From a checkpoint of a small mixture-of-experts model trained on Wikipedia: a shared expert of 128 neurons, 4981 steps.
Below are experts of layer 17 (counted from 0) of a mixture-of-experts language model. Rows are named router (the router's row for the expert), down (a neuron's output weights, with its number) and show model dimensions 80-159. Each number is 200 + 40 x the weight over its row's rms, rounded and kept within 0 to 999.
After each expert's rows: "comes before" lists some tokens at least twice as common just after its tokens as in all text. This comes from a sample of Wikipedia text that the model never trained on. Tokens count by the router's weight.

# expert 6
router,104,227,192,154,179,201,219,219,260,183,145,225,208,244,229,137,229,173,253,230,143,132,226,236,136,147,148,150,242,223,239,256,135,179,183,208,288,165,164,164,145,222,176,207,198,274,245,236,195,172,190,239,226,173,216,239,199,185,142,230,227,134,256,190,142,228,248,231,195,197,218,214,105,126,202,220,229,169,211,161
down0,231,202,215,179,229,209,137,249,188,209,194,147,189,173,193,186,165,215,190,204,268,179,97,229,159,203,101,231,184,264,214,154,161,180,189,313,232,154,157,202,189,198,241,303,241,197,174,244,200,217,159,211,185,197,199,170,123,250,184,192,217,216,163,224,195,151,167,204,193,181,249,196,242,202,197,312,186,150,155,245
down1,246,171,163,211,189,177,154,232,211,220,213,99,211,219,187,234,219,222,244,140,167,248,199,220,234,188,218,173,190,193,171,268,137,244,195,148,261,220,151,179,188,178,250,207,164,171,248,215,228,242,214,176,203,235,158,183,170,177,184,289,203,237,212,231,163,159,169,180,163,227,170,202,215,273,190,210,283,177,161,84
down2,165,197,194,230,177,261,292,178,178,160,225,231,242,192,158,229,185,142,294,192,231,192,192,229,236,216,285,205,158,225,130,206,250,172,259,237,141,208,133,274,144,203,139,141,146,236,190,195,192,190,228,226,183,182,170,189,182,252,205,246,196,184,216,192,217,250,181,250,244,194,199,213,155,180,168,201,157,281,257,218
down3,272,175,177,183,245,206,218,276,224,235,222,129,148,213,130,200,247,264,225,209,198,231,217,195,241,189,199,242,180,200,183,239,132,291,197,240,165,203,236,252,196,200,181,235,212,178,181,139,222,214,264,204,193,178,208,192,157,232,143,197,216,194,231,300,219,217,203,196,186,242,214,166,236,241,192,195,218,200,159,222
down4,199,232,179,199,248,236,188,154,192,213,185,152,223,187,207,221,222,180,247,182,179,199,226,205,202,201,190,198,271,151,225,271,201,154,170,261,220,163,151,242,239,150,246,195,230,243,217,192,230,155,270,141,189,169,121,221,188,161,155,239,212,207,231,178,306,165,115,205,274,207,208,221,131,240,204,221,78,220,208,147
down5,181,169,214,224,200,151,172,167,167,200,229,209,201,235,214,211,265,129,241,181,226,148,172,223,218,206,270,240,252,218,215,179,172,206,189,220,146,164,277,227,220,179,210,196,221,152,154,201,204,209,239,241,139,153,239,307,255,197,226,207,236,115,223,244,135,166,106,150,191,247,176,269,118,261,313,136,150,261,158,196
down6,218,181,192,242,234,159,203,253,219,201,230,184,212,220,215,223,163,227,189,205,133,188,245,152,168,127,188,251,234,212,263,162,184,181,170,221,246,246,264,261,159,202,190,243,220,193,194,206,179,175,216,182,224,259,267,167,151,194,138,256,87,162,198,217,106,275,159,189,231,122,248,213,208,242,139,205,196,204,244,124
down7,220,231,148,244,201,147,183,244,201,256,219,150,213,219,133,206,156,194,240,251,184,248,241,244,172,190,218,234,174,172,222,150,271,151,154,198,245,230,191,258,246,197,216,180,170,211,197,217,190,229,215,151,187,160,222,181,240,154,171,149,145,169,101,194,180,258,197,248,197,212,114,187,221,185,229,157,258,216,115,177
down8,193,264,236,115,225,196,155,204,225,150,189,207,269,272,178,185,280,229,214,190,170,212,171,212,205,263,145,198,240,165,144,234,159,333,231,191,145,220,224,204,220,140,202,190,196,156,229,162,251,199,194,182,177,145,138,174,150,205,167,219,221,307,243,269,182,217,169,185,188,205,152,166,195,200,185,245,128,138,141,140
down9,176,139,242,239,162,227,178,231,216,146,217,228,207,239,193,210,172,169,220,213,228,192,207,265,251,230,237,226,253,222,208,199,192,199,199,214,131,122,157,286,208,189,179,110,144,209,257,242,286,205,234,201,107,167,210,227,223,195,175,137,183,218,206,260,234,133,137,241,197,213,167,235,130,202,202,208,184,265,189,257
down10,233,198,215,204,233,240,239,154,185,157,204,183,201,272,216,172,173,207,184,184,120,181,209,184,157,199,151,226,186,265,174,179,207,220,177,158,188,202,222,178,226,207,190,225,153,260,225,223,237,201,171,179,225,136,193,137,185,274,237,199,233,173,203,220,227,212,138,193,197,147,216,235,206,168,222,189,161,141,248,247
down11,256,230,163,176,185,190,241,101,180,174,220,157,234,215,141,189,218,234,161,196,227,151,242,178,193,233,253,206,174,179,244,225,160,268,177,169,181,183,213,235,270,242,269,119,167,100,195,205,159,212,210,162,191,202,203,126,162,185,316,201,154,219,191,183,154,151,162,207,223,250,150,223,168,223,240,209,143,193,209,171
down12,156,161,155,217,183,226,185,264,191,229,141,151,207,159,159,188,258,206,195,252,269,155,176,235,199,108,241,150,163,236,194,252,146,271,210,247,170,113,229,202,175,277,199,175,259,270,195,208,135,159,230,118,186,196,191,242,222,196,165,300,163,173,172,178,140,145,220,200,118,119,199,154,209,235,222,187,197,118,258,181
comes before: " |", ":", " as", " was", ";", " played"

# expert 11
router,225,282,196,211,158,250,184,185,125,245,238,190,266,198,276,198,179,133,211,199,201,154,155,155,227,226,201,210,143,148,176,165,229,231,216,182,182,178,145,270,182,211,199,142,220,202,200,240,229,240,148,218,147,139,226,260,144,161,192,214,156,186,97,230,171,234,208,254,179,220,203,167,86,179,116,241,249,187,226,195
down0,263,161,183,212,117,140,201,201,199,207,170,257,224,156,232,195,176,233,223,153,178,169,207,243,136,225,183,242,174,233,229,218,221,102,176,199,238,196,219,260,194,235,207,173,147,179,142,185,137,187,269,208,260,161,202,254,227,303,196,252,283,185,242,236,179,173,141,211,195,97,184,196,106,232,230,179,197,156,232,152
down1,183,209,216,173,238,197,155,232,188,111,265,187,279,202,164,142,195,262,194,246,191,159,152,220,184,209,206,194,198,164,163,226,128,159,245,194,218,173,195,291,208,195,128,211,284,163,114,212,267,178,117,187,223,209,216,193,195,229,164,177,178,205,259,118,179,210,198,221,197,155,171,217,139,190,197,145,240,167,190,219
down2,203,133,222,260,222,169,201,195,164,150,179,218,228,200,162,195,211,181,228,176,197,187,234,219,81,200,201,220,168,255,241,169,150,146,150,226,132,202,202,192,281,298,109,259,250,143,207,181,178,184,279,192,163,238,315,202,264,200,208,184,202,210,152,129,206,185,174,224,167,273,213,240,259,245,261,207,187,164,189,293
down3,264,277,208,249,269,182,206,140,184,212,236,200,183,230,134,177,141,168,174,188,136,173,256,132,189,178,280,168,247,236,199,239,203,210,264,229,154,233,203,223,196,245,217,148,223,181,199,194,201,121,236,182,233,165,304,221,216,199,104,225,275,209,183,255,235,213,138,217,182,177,172,196,203,207,231,249,129,190,155,189
down4,230,116,173,236,207,182,227,152,208,170,140,203,276,148,145,197,240,249,194,228,203,121,198,185,222,128,208,224,245,194,221,207,214,215,247,157,165,211,215,187,223,250,211,210,214,167,211,180,177,258,185,180,189,187,146,248,238,211,173,244,294,204,237,201,231,174,189,200,203,182,163,228,176,222,238,284,174,160,159,185
down5,207,206,158,187,216,210,188,218,190,267,212,193,260,215,101,247,139,222,171,264,297,217,227,145,160,203,205,210,276,131,155,202,207,198,230,221,203,200,176,146,231,213,199,232,131,208,255,216,111,110,192,150,205,198,243,256,171,265,173,153,195,196,215,251,180,248,164,225,212,263,188,237,165,147,181,136,245,227,168,188
down6,243,169,287,176,223,253,130,254,216,178,178,192,65,172,266,200,225,197,114,250,120,176,233,187,244,242,167,205,165,231,172,136,189,229,180,184,226,104,247,186,153,132,251,272,262,196,190,132,157,198,191,190,236,187,260,171,197,260,257,153,217,191,222,213,268,174,177,140,211,216,241,201,278,219,219,218,236,233,208,248
down7,163,241,210,219,251,248,135,219,268,203,241,176,175,195,214,191,203,206,193,180,181,275,219,287,171,169,148,203,299,212,165,180,309,181,251,157,144,155,247,212,187,111,198,196,234,127,163,193,146,242,224,209,112,183,154,183,174,130,253,137,213,275,165,189,236,219,206,204,177,253,179,167,208,141,200,185,176,216,259,189
down8,130,149,135,162,251,189,240,211,212,257,166,244,258,147,210,280,157,168,232,204,224,317,219,195,206,265,141,187,199,252,195,207,169,190,210,211,187,240,251,206,160,212,206,200,190,227,248,208,145,250,209,163,183,161,183,160,178,246,204,206,158,178,108,240,162,201,234,156,187,175,213,163,155,183,207,164,158,221,174,275
down9,214,226,221,195,158,197,230,249,202,187,201,220,286,157,240,203,225,174,147,214,134,156,228,218,162,225,247,197,202,251,218,178,166,251,152,200,228,131,174,102,275,205,236,146,270,179,212,202,135,221,291,200,275,199,221,147,219,242,343,199,159,211,164,143,228,218,228,195,210,95,227,175,220,180,233,147,208,258,197,197
down10,210,236,209,172,221,179,167,167,174,235,172,150,187,224,172,217,216,198,202,166,169,175,184,208,222,253,208,103,136,224,181,250,222,227,149,194,174,189,207,214,249,243,269,190,155,175,226,180,213,195,219,204,101,190,199,260,228,160,177,209,215,205,242,177,265,191,86,267,259,263,157,257,148,221,221,211,150,209,193,177
down11,167,184,202,256,212,208,285,233,217,245,133,162,136,247,280,259,229,209,177,250,213,183,206,209,179,218,104,160,187,192,255,158,96,232,245,117,213,249,165,196,218,268,225,130,281,188,173,227,175,204,198,100,209,134,213,216,187,232,196,215,197,233,168,130,168,257,186,180,191,243,142,160,217,201,241,194,187,258,226,211
down12,268,186,188,166,192,227,215,160,283,166,154,226,191,201,218,197,253,192,191,181,193,187,227,157,179,120,188,234,155,229,203,228,205,243,250,204,238,183,171,223,159,146,147,222,224,211,208,203,187,238,152,212,231,175,276,270,263,283,165,208,249,171,193,216,223,126,213,221,202,201,239,239,121,183,170,204,167,170,215,147
comes before: ".", ",", " to", " in", " and", " by"

# expert 23
router,260,205,206,247,232,231,114,207,213,166,281,208,171,143,144,226,210,193,252,189,185,238,241,231,160,208,271,161,164,173,179,181,172,243,204,225,170,227,209,237,215,206,205,225,160,207,217,221,205,159,173,164,228,175,276,220,238,244,258,233,204,158,175,170,240,208,220,184,204,161,211,187,170,236,217,197,198,202,186,187
down0,200,240,169,175,212,188,272,236,191,190,148,260,204,166,211,228,200,202,204,168,214,216,108,225,210,207,262,275,233,185,240,154,211,207,229,308,188,253,128,186,267,110,243,166,243,198,227,182,264,179,207,194,188,137,208,166,223,186,285,231,203,193,139,175,159,176,135,148,166,262,206,171,216,170,154,224,237,199,214,201
down1,242,190,237,212,185,228,193,209,239,142,178,237,247,216,229,206,210,186,183,259,202,127,260,208,144,171,161,258,164,233,228,146,165,122,171,240,193,168,177,219,263,271,213,218,174,212,255,178,189,196,165,185,183,268,176,191,281,205,261,184,216,215,159,262,150,118,173,166,233,257,200,201,244,201,202,161,210,244,248,296
down2,134,134,257,173,156,223,149,227,98,212,246,226,208,186,207,187,225,255,170,190,190,245,194,187,249,209,232,119,218,177,191,166,248,170,174,217,252,230,219,253,239,154,263,220,196,192,138,142,165,186,207,171,110,188,227,190,198,190,187,170,161,162,222,279,265,276,240,244,215,188,159,155,237,177,177,245,190,218,213,192
down3,190,180,194,190,210,234,122,179,205,243,236,209,210,186,205,227,209,206,129,148,236,216,167,136,204,180,145,124,210,219,180,208,185,187,170,231,241,145,249,177,142,230,153,199,216,236,160,229,171,205,111,215,220,242,194,250,277,166,182,192,222,199,150,197,246,208,249,250,131,206,168,295,225,259,246,257,109,255,173,150
down4,197,246,196,184,182,191,150,201,158,131,162,213,201,228,142,184,247,202,107,224,202,172,237,207,232,157,176,202,241,179,253,161,152,225,229,228,182,211,215,123,237,189,214,190,227,164,183,142,175,255,178,193,247,209,184,184,153,157,219,217,168,154,146,237,203,180,227,165,269,337,156,314,269,228,236,216,169,234,291,247
down5,213,186,185,185,176,156,231,204,185,153,227,239,170,218,222,174,184,244,214,200,216,123,263,121,223,277,171,144,278,138,151,146,162,154,90,173,157,160,210,199,255,170,200,194,244,181,208,199,155,217,165,191,255,163,221,171,261,175,155,151,141,211,217,236,174,127,213,177,233,218,238,284,199,216,229,212,179,192,174,192
down6,175,198,227,193,183,199,168,249,188,286,155,191,213,257,219,248,134,195,187,169,168,203,177,203,194,228,251,261,218,294,188,240,226,151,190,138,231,247,201,155,162,138,197,156,213,191,181,223,168,184,115,256,137,171,188,161,148,226,219,142,209,157,162,180,204,150,206,173,123,191,283,203,180,271,239,164,184,194,190,188
down7,208,197,173,252,264,150,252,262,141,144,217,203,227,201,173,184,153,194,160,216,239,157,232,126,252,196,143,165,213,256,144,225,250,167,211,160,224,157,287,145,162,202,152,171,194,207,161,203,252,192,156,230,189,203,190,205,194,206,174,167,193,223,171,187,220,196,185,241,130,183,174,162,253,206,214,193,188,184,191,163
down8,162,182,154,240,248,139,176,161,205,172,227,198,211,246,177,131,211,166,152,123,188,214,190,170,185,198,213,198,202,220,265,166,149,253,188,233,153,139,265,173,224,253,188,180,215,111,221,233,179,261,133,258,230,127,171,107,230,213,276,213,209,194,188,128,228,174,203,223,227,166,235,247,146,209,234,203,271,229,137,263
down9,181,252,209,218,214,238,220,203,191,164,178,192,159,198,210,178,213,172,225,226,203,234,141,166,197,226,197,136,199,199,211,143,263,128,237,158,187,234,151,182,267,169,212,124,163,287,191,217,219,199,171,132,162,256,240,233,164,150,163,228,197,225,183,239,236,261,241,254,171,289,216,243,218,214,214,238,197,193,229,243
down10,176,142,155,185,270,168,220,264,213,233,212,265,275,187,189,214,169,135,192,243,271,229,209,193,138,190,168,165,157,166,182,253,276,166,261,201,225,222,160,163,222,203,238,194,196,160,294,183,220,181,132,145,176,212,241,267,142,185,147,191,188,219,188,258,234,174,188,228,152,156,135,217,230,119,228,188,193,171,159,213
down11,218,208,275,169,222,223,193,193,188,270,186,181,197,184,167,294,208,269,167,194,201,200,178,229,177,181,232,151,152,250,180,206,229,182,266,135,297,138,273,238,152,190,189,249,190,214,233,208,189,219,128,183,178,132,228,263,217,157,213,176,156,233,235,156,260,203,213,217,143,193,187,188,220,242,173,167,213,271,157,159
down12,135,257,214,197,124,135,160,190,199,211,258,175,212,202,253,186,231,129,156,218,206,164,209,213,173,206,221,162,161,192,193,239,189,192,192,205,150,187,182,213,180,141,242,203,238,202,247,140,253,162,229,190,120,226,177,110,191,223,205,158,193,199,237,188,221,188,218,210,185,207,175,213,228,249,221,219,242,213,169,211
comes before: "1", "2", "3", "6", "e", "5"

# expert 16
router,231,202,262,173,172,250,140,201,233,230,134,203,217,135,171,258,167,191,181,194,173,174,163,285,173,106,245,237,297,243,228,154,255,187,204,158,194,214,182,198,187,218,189,191,219,232,262,229,194,158,114,342,227,190,209,213,231,224,185,251,274,284,264,188,285,190,204,154,212,226,303,173,244,226,214,148,203,253,232,187
down0,182,102,184,164,206,218,188,260,159,233,146,183,134,229,183,231,188,252,247,154,241,167,177,172,172,193,191,142,226,154,191,213,219,143,208,179,193,266,189,241,210,231,179,253,207,98,101,240,209,273,188,129,197,216,259,250,178,202,266,143,192,222,213,177,215,212,199,251,196,189,221,238,206,153,184,227,140,228,226,139
down1,167,251,230,204,176,196,184,216,159,138,198,203,205,278,83,131,241,259,199,195,238,230,191,206,159,276,298,118,215,132,254,286,217,182,216,240,196,231,191,204,193,257,179,194,173,202,154,150,219,248,258,149,263,159,246,224,244,132,196,224,167,254,182,219,212,177,191,188,281,219,210,166,195,220,208,133,200,181,237,184
down2,161,230,191,190,187,227,217,264,202,243,124,91,170,328,219,197,233,187,272,97,210,238,217,228,198,212,260,162,247,197,225,268,229,259,189,174,227,218,218,234,201,178,160,123,195,187,133,218,243,250,209,191,182,220,224,158,189,220,220,199,175,195,241,199,186,223,224,270,164,143,224,224,188,163,198,252,166,171,263,238
down3,139,142,200,204,148,209,187,154,185,256,257,146,153,213,180,187,194,187,231,161,235,192,163,307,179,222,206,213,208,192,150,224,260,210,211,262,216,154,256,219,151,165,200,236,182,204,246,252,220,222,212,166,180,200,255,266,264,231,176,146,189,262,236,132,191,172,226,226,188,198,224,236,251,182,197,277,202,233,223,104
down4,215,226,156,199,176,233,241,249,188,254,158,227,215,303,188,243,191,194,232,183,206,199,193,209,257,218,220,145,127,230,193,171,251,177,224,248,227,124,114,201,209,218,239,205,202,207,185,170,199,219,223,219,131,271,257,215,220,142,259,205,188,178,209,174,187,183,184,214,188,215,208,176,210,187,161,172,253,185,180,197
down5,265,220,185,164,194,279,211,172,247,171,240,146,188,159,172,218,211,180,132,186,206,169,207,198,227,215,172,212,142,240,205,212,170,278,202,224,214,253,168,52,220,216,119,164,264,245,164,215,157,179,219,177,231,164,218,187,200,218,201,210,207,191,178,262,244,143,236,270,257,202,240,271,197,285,204,231,267,123,177,276
down6,200,219,235,214,167,258,199,192,246,197,184,237,165,269,220,211,258,219,185,225,218,185,250,195,203,191,277,159,217,211,255,224,258,215,131,126,283,224,174,171,136,189,156,200,207,216,161,252,225,216,170,211,180,228,223,170,212,206,211,156,161,224,300,163,238,226,177,236,257,197,207,226,165,229,221,276,259,160,209,175
down7,183,145,146,194,202,202,208,215,181,186,249,106,221,219,168,228,254,242,247,232,170,201,251,250,207,206,193,177,206,209,258,208,131,164,222,222,253,263,223,191,227,221,224,162,250,180,169,229,202,196,240,171,180,166,194,271,112,233,213,146,207,216,124,220,168,204,167,207,183,235,178,211,207,122,172,202,163,223,197,198
down8,199,79,151,243,202,142,200,235,220,221,213,203,218,220,136,171,164,209,215,106,141,202,243,257,230,187,169,165,172,181,133,224,207,223,176,154,241,236,239,258,184,215,214,278,161,289,208,139,174,256,209,134,206,262,188,159,170,209,303,216,220,220,207,210,207,199,270,218,171,146,210,233,215,258,234,160,224,255,214,215
down9,162,171,274,214,204,179,200,193,193,136,192,232,233,216,186,185,165,255,164,193,216,202,173,202,202,230,204,266,254,182,263,118,180,210,198,209,203,201,260,163,221,263,220,237,251,178,180,181,96,215,215,110,211,178,198,147,193,201,186,217,172,210,199,197,157,160,197,181,183,133,143,183,158,134,197,265,128,170,223,216
down10,208,212,132,238,148,125,191,216,123,216,159,112,245,277,162,183,187,224,231,266,196,185,197,197,216,228,148,215,241,217,172,205,176,158,223,205,218,181,136,187,222,177,173,203,256,193,165,162,209,192,131,154,189,186,265,162,208,220,184,258,230,203,264,190,168,223,119,196,255,244,221,201,193,161,166,236,233,231,205,194
down11,184,134,173,189,191,214,121,111,239,142,215,178,179,211,262,225,220,218,235,232,226,296,252,183,160,207,235,294,125,192,137,282,149,250,198,206,150,221,225,233,173,206,260,187,228,170,174,186,200,177,258,152,139,189,201,199,255,242,151,150,165,216,180,221,223,179,160,153,137,209,170,194,221,166,203,288,193,229,145,154
down12,222,259,139,221,194,151,206,146,267,123,217,107,234,206,241,121,173,176,221,151,211,106,239,209,64,205,171,201,215,247,254,248,184,233,256,161,146,193,259,202,187,218,187,133,270,150,171,209,274,208,239,183,154,203,190,200,160,144,162,179,154,192,228,213,118,180,234,203,174,218,189,194,226,148,163,133,209,205,203,186
comes before: "-", ".", "|", "0", "8", "7"

# expert 30
router,156,183,226,264,178,229,167,166,197,184,159,230,174,199,136,266,189,230,299,184,199,207,132,204,275,182,306,236,179,200,126,159,246,191,233,207,178,151,178,167,119,172,163,194,266,258,231,186,189,197,249,184,212,243,139,203,248,219,219,205,213,206,247,241,178,146,212,180,172,190,233,203,256,210,169,250,176,216,206,204
down0,184,190,163,233,273,130,229,181,218,147,217,143,185,246,228,241,268,281,164,190,205,219,208,237,209,135,242,239,216,165,279,194,208,212,230,159,177,96,207,147,136,212,250,180,144,225,185,179,216,155,211,259,151,142,244,287,249,175,139,216,174,194,224,185,232,236,100,171,182,122,237,154,152,192,219,136,156,193,168,131
down1,176,220,217,184,206,255,251,143,240,85,281,262,196,180,253,148,208,218,177,234,173,253,177,221,153,208,182,229,202,185,138,178,264,193,231,193,178,246,229,186,227,167,228,178,264,213,216,241,190,239,178,224,269,156,214,206,150,152,193,190,234,159,164,229,251,258,222,261,241,220,111,224,177,175,151,227,166,167,228,197
down2,158,217,232,248,183,141,232,253,147,174,186,197,193,211,153,156,292,157,235,185,215,266,213,157,187,148,134,228,226,137,203,305,105,216,273,187,139,222,213,255,212,139,236,172,215,179,179,188,198,203,217,183,248,206,162,178,109,219,167,219,225,244,224,215,200,279,170,214,189,259,199,290,246,184,210,230,242,141,191,223
down3,203,164,198,204,167,239,245,167,272,191,209,129,211,228,202,164,209,181,208,189,201,137,145,269,250,171,180,177,247,236,213,154,123,216,185,198,174,121,171,168,207,151,234,153,236,204,225,178,237,260,197,241,152,200,157,245,240,214,177,248,183,184,166,137,183,197,223,195,152,239,230,231,163,191,164,233,180,201,190,159
down4,280,191,306,208,177,259,258,129,174,269,209,183,286,166,222,239,219,185,212,115,218,216,242,188,270,234,183,204,240,186,196,238,153,288,130,207,220,218,169,186,223,250,192,203,190,165,187,244,193,217,219,206,217,163,127,186,148,193,142,186,243,215,162,136,161,192,244,177,175,243,213,161,233,182,197,191,263,194,186,128
down5,205,197,195,207,183,189,170,212,167,172,228,230,174,276,195,184,248,198,209,169,247,263,179,181,213,189,121,291,133,248,188,210,72,260,186,187,108,233,164,132,179,177,179,132,223,151,223,214,150,157,207,211,222,211,197,255,250,209,213,218,201,262,233,252,211,163,156,201,157,137,203,217,136,145,192,214,289,173,158,208
down6,196,245,208,110,253,195,163,157,252,210,192,223,191,185,197,255,238,222,225,72,251,171,182,204,196,250,230,158,216,207,193,145,145,224,223,213,280,188,186,202,192,229,179,179,172,186,166,77,238,191,281,189,183,194,151,215,180,219,207,224,194,219,221,214,274,202,249,189,187,152,241,178,201,236,290,192,117,224,137,191
down7,228,167,199,120,206,166,208,183,128,221,225,149,111,181,241,203,148,259,268,180,251,146,172,176,227,223,194,205,228,197,181,148,186,210,278,212,296,206,230,209,263,185,173,165,235,156,156,225,220,205,217,195,207,176,166,161,208,178,247,294,115,180,249,228,188,171,145,215,223,189,173,213,209,189,245,248,146,170,226,234
down8,209,155,196,222,146,251,306,147,234,164,246,255,200,219,119,159,242,213,153,215,153,256,221,180,132,213,177,174,127,157,170,162,227,198,189,221,138,213,247,295,170,180,230,190,154,197,208,240,215,212,173,148,293,237,165,226,171,202,235,203,210,173,194,210,226,219,201,215,203,252,147,148,178,148,219,214,162,165,223,187
down9,247,259,229,154,209,225,257,271,170,203,242,158,217,244,227,173,218,137,112,133,233,175,157,136,222,207,195,217,192,253,135,228,195,216,164,221,241,226,175,157,232,211,237,196,229,152,199,234,162,265,267,221,195,219,228,202,229,229,234,250,223,201,191,115,220,174,243,188,255,213,190,213,164,120,208,203,213,146,240,203
down10,237,106,191,160,232,275,196,155,121,180,173,188,210,186,193,239,175,172,252,249,217,236,161,224,214,218,215,232,142,193,152,166,285,155,210,197,210,212,218,179,250,196,153,236,111,163,192,188,205,234,280,262,167,250,205,185,247,173,207,292,159,221,250,229,202,188,224,193,173,241,242,240,190,202,224,236,224,148,174,173
down11,183,160,197,206,148,196,251,106,233,219,154,210,167,184,195,132,126,179,191,211,268,160,226,189,199,260,238,152,180,224,139,225,161,151,229,166,207,112,190,142,191,265,222,228,225,219,216,192,184,228,265,186,194,258,172,246,204,185,149,115,172,203,221,243,167,240,214,195,223,183,155,128,202,238,244,201,126,191,235,209
down12,185,219,140,172,201,188,174,252,210,91,256,176,155,198,131,225,164,132,220,170,140,222,252,241,193,274,218,170,227,177,176,237,182,186,175,218,132,177,195,226,191,186,290,268,156,236,256,241,250,207,169,216,204,169,143,245,124,156,129,229,256,132,235,210,230,209,198,250,246,218,192,147,216,143,160,283,210,188,188,163
comes before: "0", " ", "9", "–", "|", "="

# expert 12
router,243,265,186,193,215,298,271,207,183,149,183,218,213,231,148,122,179,173,206,206,154,288,263,208,168,211,155,134,187,225,194,195,248,212,177,275,222,207,157,275,173,200,169,206,159,160,199,201,166,219,151,254,221,186,235,192,214,197,272,205,251,155,234,145,234,297,179,248,176,279,257,233,123,179,109,211,183,232,247,188
down0,171,155,225,152,163,203,180,182,209,189,257,197,192,175,119,224,203,198,205,217,144,168,211,261,153,242,174,216,195,179,151,153,188,223,172,235,185,175,173,116,234,165,225,134,138,174,208,254,234,238,216,206,163,282,222,238,168,176,208,219,215,193,200,241,241,184,206,198,227,189,189,127,201,139,181,250,159,166,127,205
down1,196,170,198,133,130,220,174,70,161,216,120,193,176,204,154,259,187,139,199,221,89,133,141,197,185,171,234,203,183,215,227,213,152,133,245,202,147,211,309,179,197,218,243,166,264,188,108,222,195,238,228,220,150,215,233,180,186,244,169,245,255,191,221,159,156,137,209,263,222,144,207,148,186,212,219,207,124,151,262,230
down2,192,196,114,189,270,167,245,140,205,163,186,153,240,182,196,254,180,164,169,185,137,211,165,240,172,237,167,175,243,214,154,233,181,171,174,234,205,150,228,174,210,212,262,201,201,217,147,225,181,172,234,191,246,197,244,205,196,157,204,199,145,174,224,174,156,249,172,220,165,195,219,220,243,253,208,198,75,220,175,175
down3,240,175,207,199,181,175,152,150,190,192,170,143,273,156,226,203,124,227,183,273,209,208,163,225,225,137,179,243,301,284,206,251,234,209,208,245,220,245,193,228,231,172,248,216,221,182,178,184,193,236,154,243,178,257,210,218,248,176,195,173,180,211,228,199,99,249,155,239,218,177,130,177,261,161,184,143,210,221,185,258
down4,122,138,257,109,114,242,246,174,119,232,226,116,220,217,176,235,191,183,298,238,222,169,177,105,197,193,214,185,168,171,177,207,211,228,192,243,179,239,253,191,208,202,225,215,218,177,153,242,230,220,243,207,168,182,222,202,241,219,201,190,245,136,263,246,197,219,223,269,251,161,215,156,179,163,195,186,248,177,187,156
down5,200,206,178,188,236,306,177,150,271,145,191,301,292,220,209,159,229,207,233,175,211,167,140,185,215,163,201,163,272,139,199,164,221,165,221,173,226,244,148,236,228,227,238,185,189,161,170,174,161,220,150,136,204,238,183,238,182,150,98,194,242,219,221,226,182,178,268,188,211,244,91,219,255,219,173,205,130,276,181,215
down6,130,243,246,178,185,201,148,304,253,216,207,181,288,170,137,251,147,241,254,212,150,199,177,204,219,226,196,161,132,189,248,185,247,171,217,207,227,241,223,153,237,200,148,273,261,170,217,232,191,181,212,195,142,235,251,215,183,147,145,179,183,143,177,190,161,165,190,182,252,193,203,150,174,157,209,241,174,193,221,243
down7,165,187,222,191,230,174,134,250,175,250,146,263,212,199,231,262,144,177,178,201,149,189,163,219,200,210,155,243,288,189,248,183,175,235,212,177,245,200,190,182,177,182,172,236,205,270,182,151,203,235,156,125,192,177,136,203,229,170,124,235,210,158,192,159,233,207,159,229,243,211,220,201,156,162,221,173,189,193,176,268
down8,127,162,190,159,178,196,259,245,200,228,148,187,155,181,174,214,209,176,188,233,148,131,231,205,207,236,268,78,125,173,216,205,182,262,193,220,244,250,249,224,182,225,196,163,166,163,212,300,161,243,186,138,241,167,174,166,232,171,168,174,194,172,209,196,204,148,176,237,147,253,236,195,241,200,281,184,189,242,184,210
down9,184,120,194,252,217,208,233,201,214,103,210,226,193,211,250,160,311,127,169,176,239,203,183,144,183,173,221,191,178,149,204,198,229,218,234,212,146,236,197,253,192,192,230,144,126,218,156,161,279,186,211,242,216,205,208,242,177,216,128,238,185,190,215,196,228,233,184,278,177,178,225,190,202,185,175,199,222,152,164,278
down10,178,140,132,177,234,179,209,179,193,175,200,228,225,182,140,195,243,254,149,202,159,295,151,243,219,220,298,219,245,142,194,329,200,145,152,223,233,230,211,218,196,160,241,281,175,196,205,205,252,258,219,180,274,215,212,267,144,172,153,206,218,161,289,289,173,130,154,222,243,181,156,153,239,203,178,252,165,210,211,241
down11,209,153,203,234,171,208,225,195,232,194,86,249,139,115,224,256,220,239,210,231,138,188,207,270,244,190,195,67,211,145,203,203,256,191,245,300,222,253,168,162,240,198,217,205,183,217,230,207,179,268,244,206,207,219,192,272,143,174,170,228,232,242,206,110,179,211,245,199,166,219,190,186,111,224,181,242,187,171,173,219
down12,267,199,252,221,161,132,208,128,235,234,168,190,211,205,221,204,71,132,151,284,238,201,204,175,167,214,209,209,238,243,211,264,169,186,238,226,202,213,233,195,270,135,211,233,204,196,220,255,159,163,178,207,171,170,237,198,219,148,169,269,200,192,124,196,205,210,219,159,172,187,236,209,232,270,243,154,213,157,216,236
comes before: "2", ")", "1", "3", "al", "4"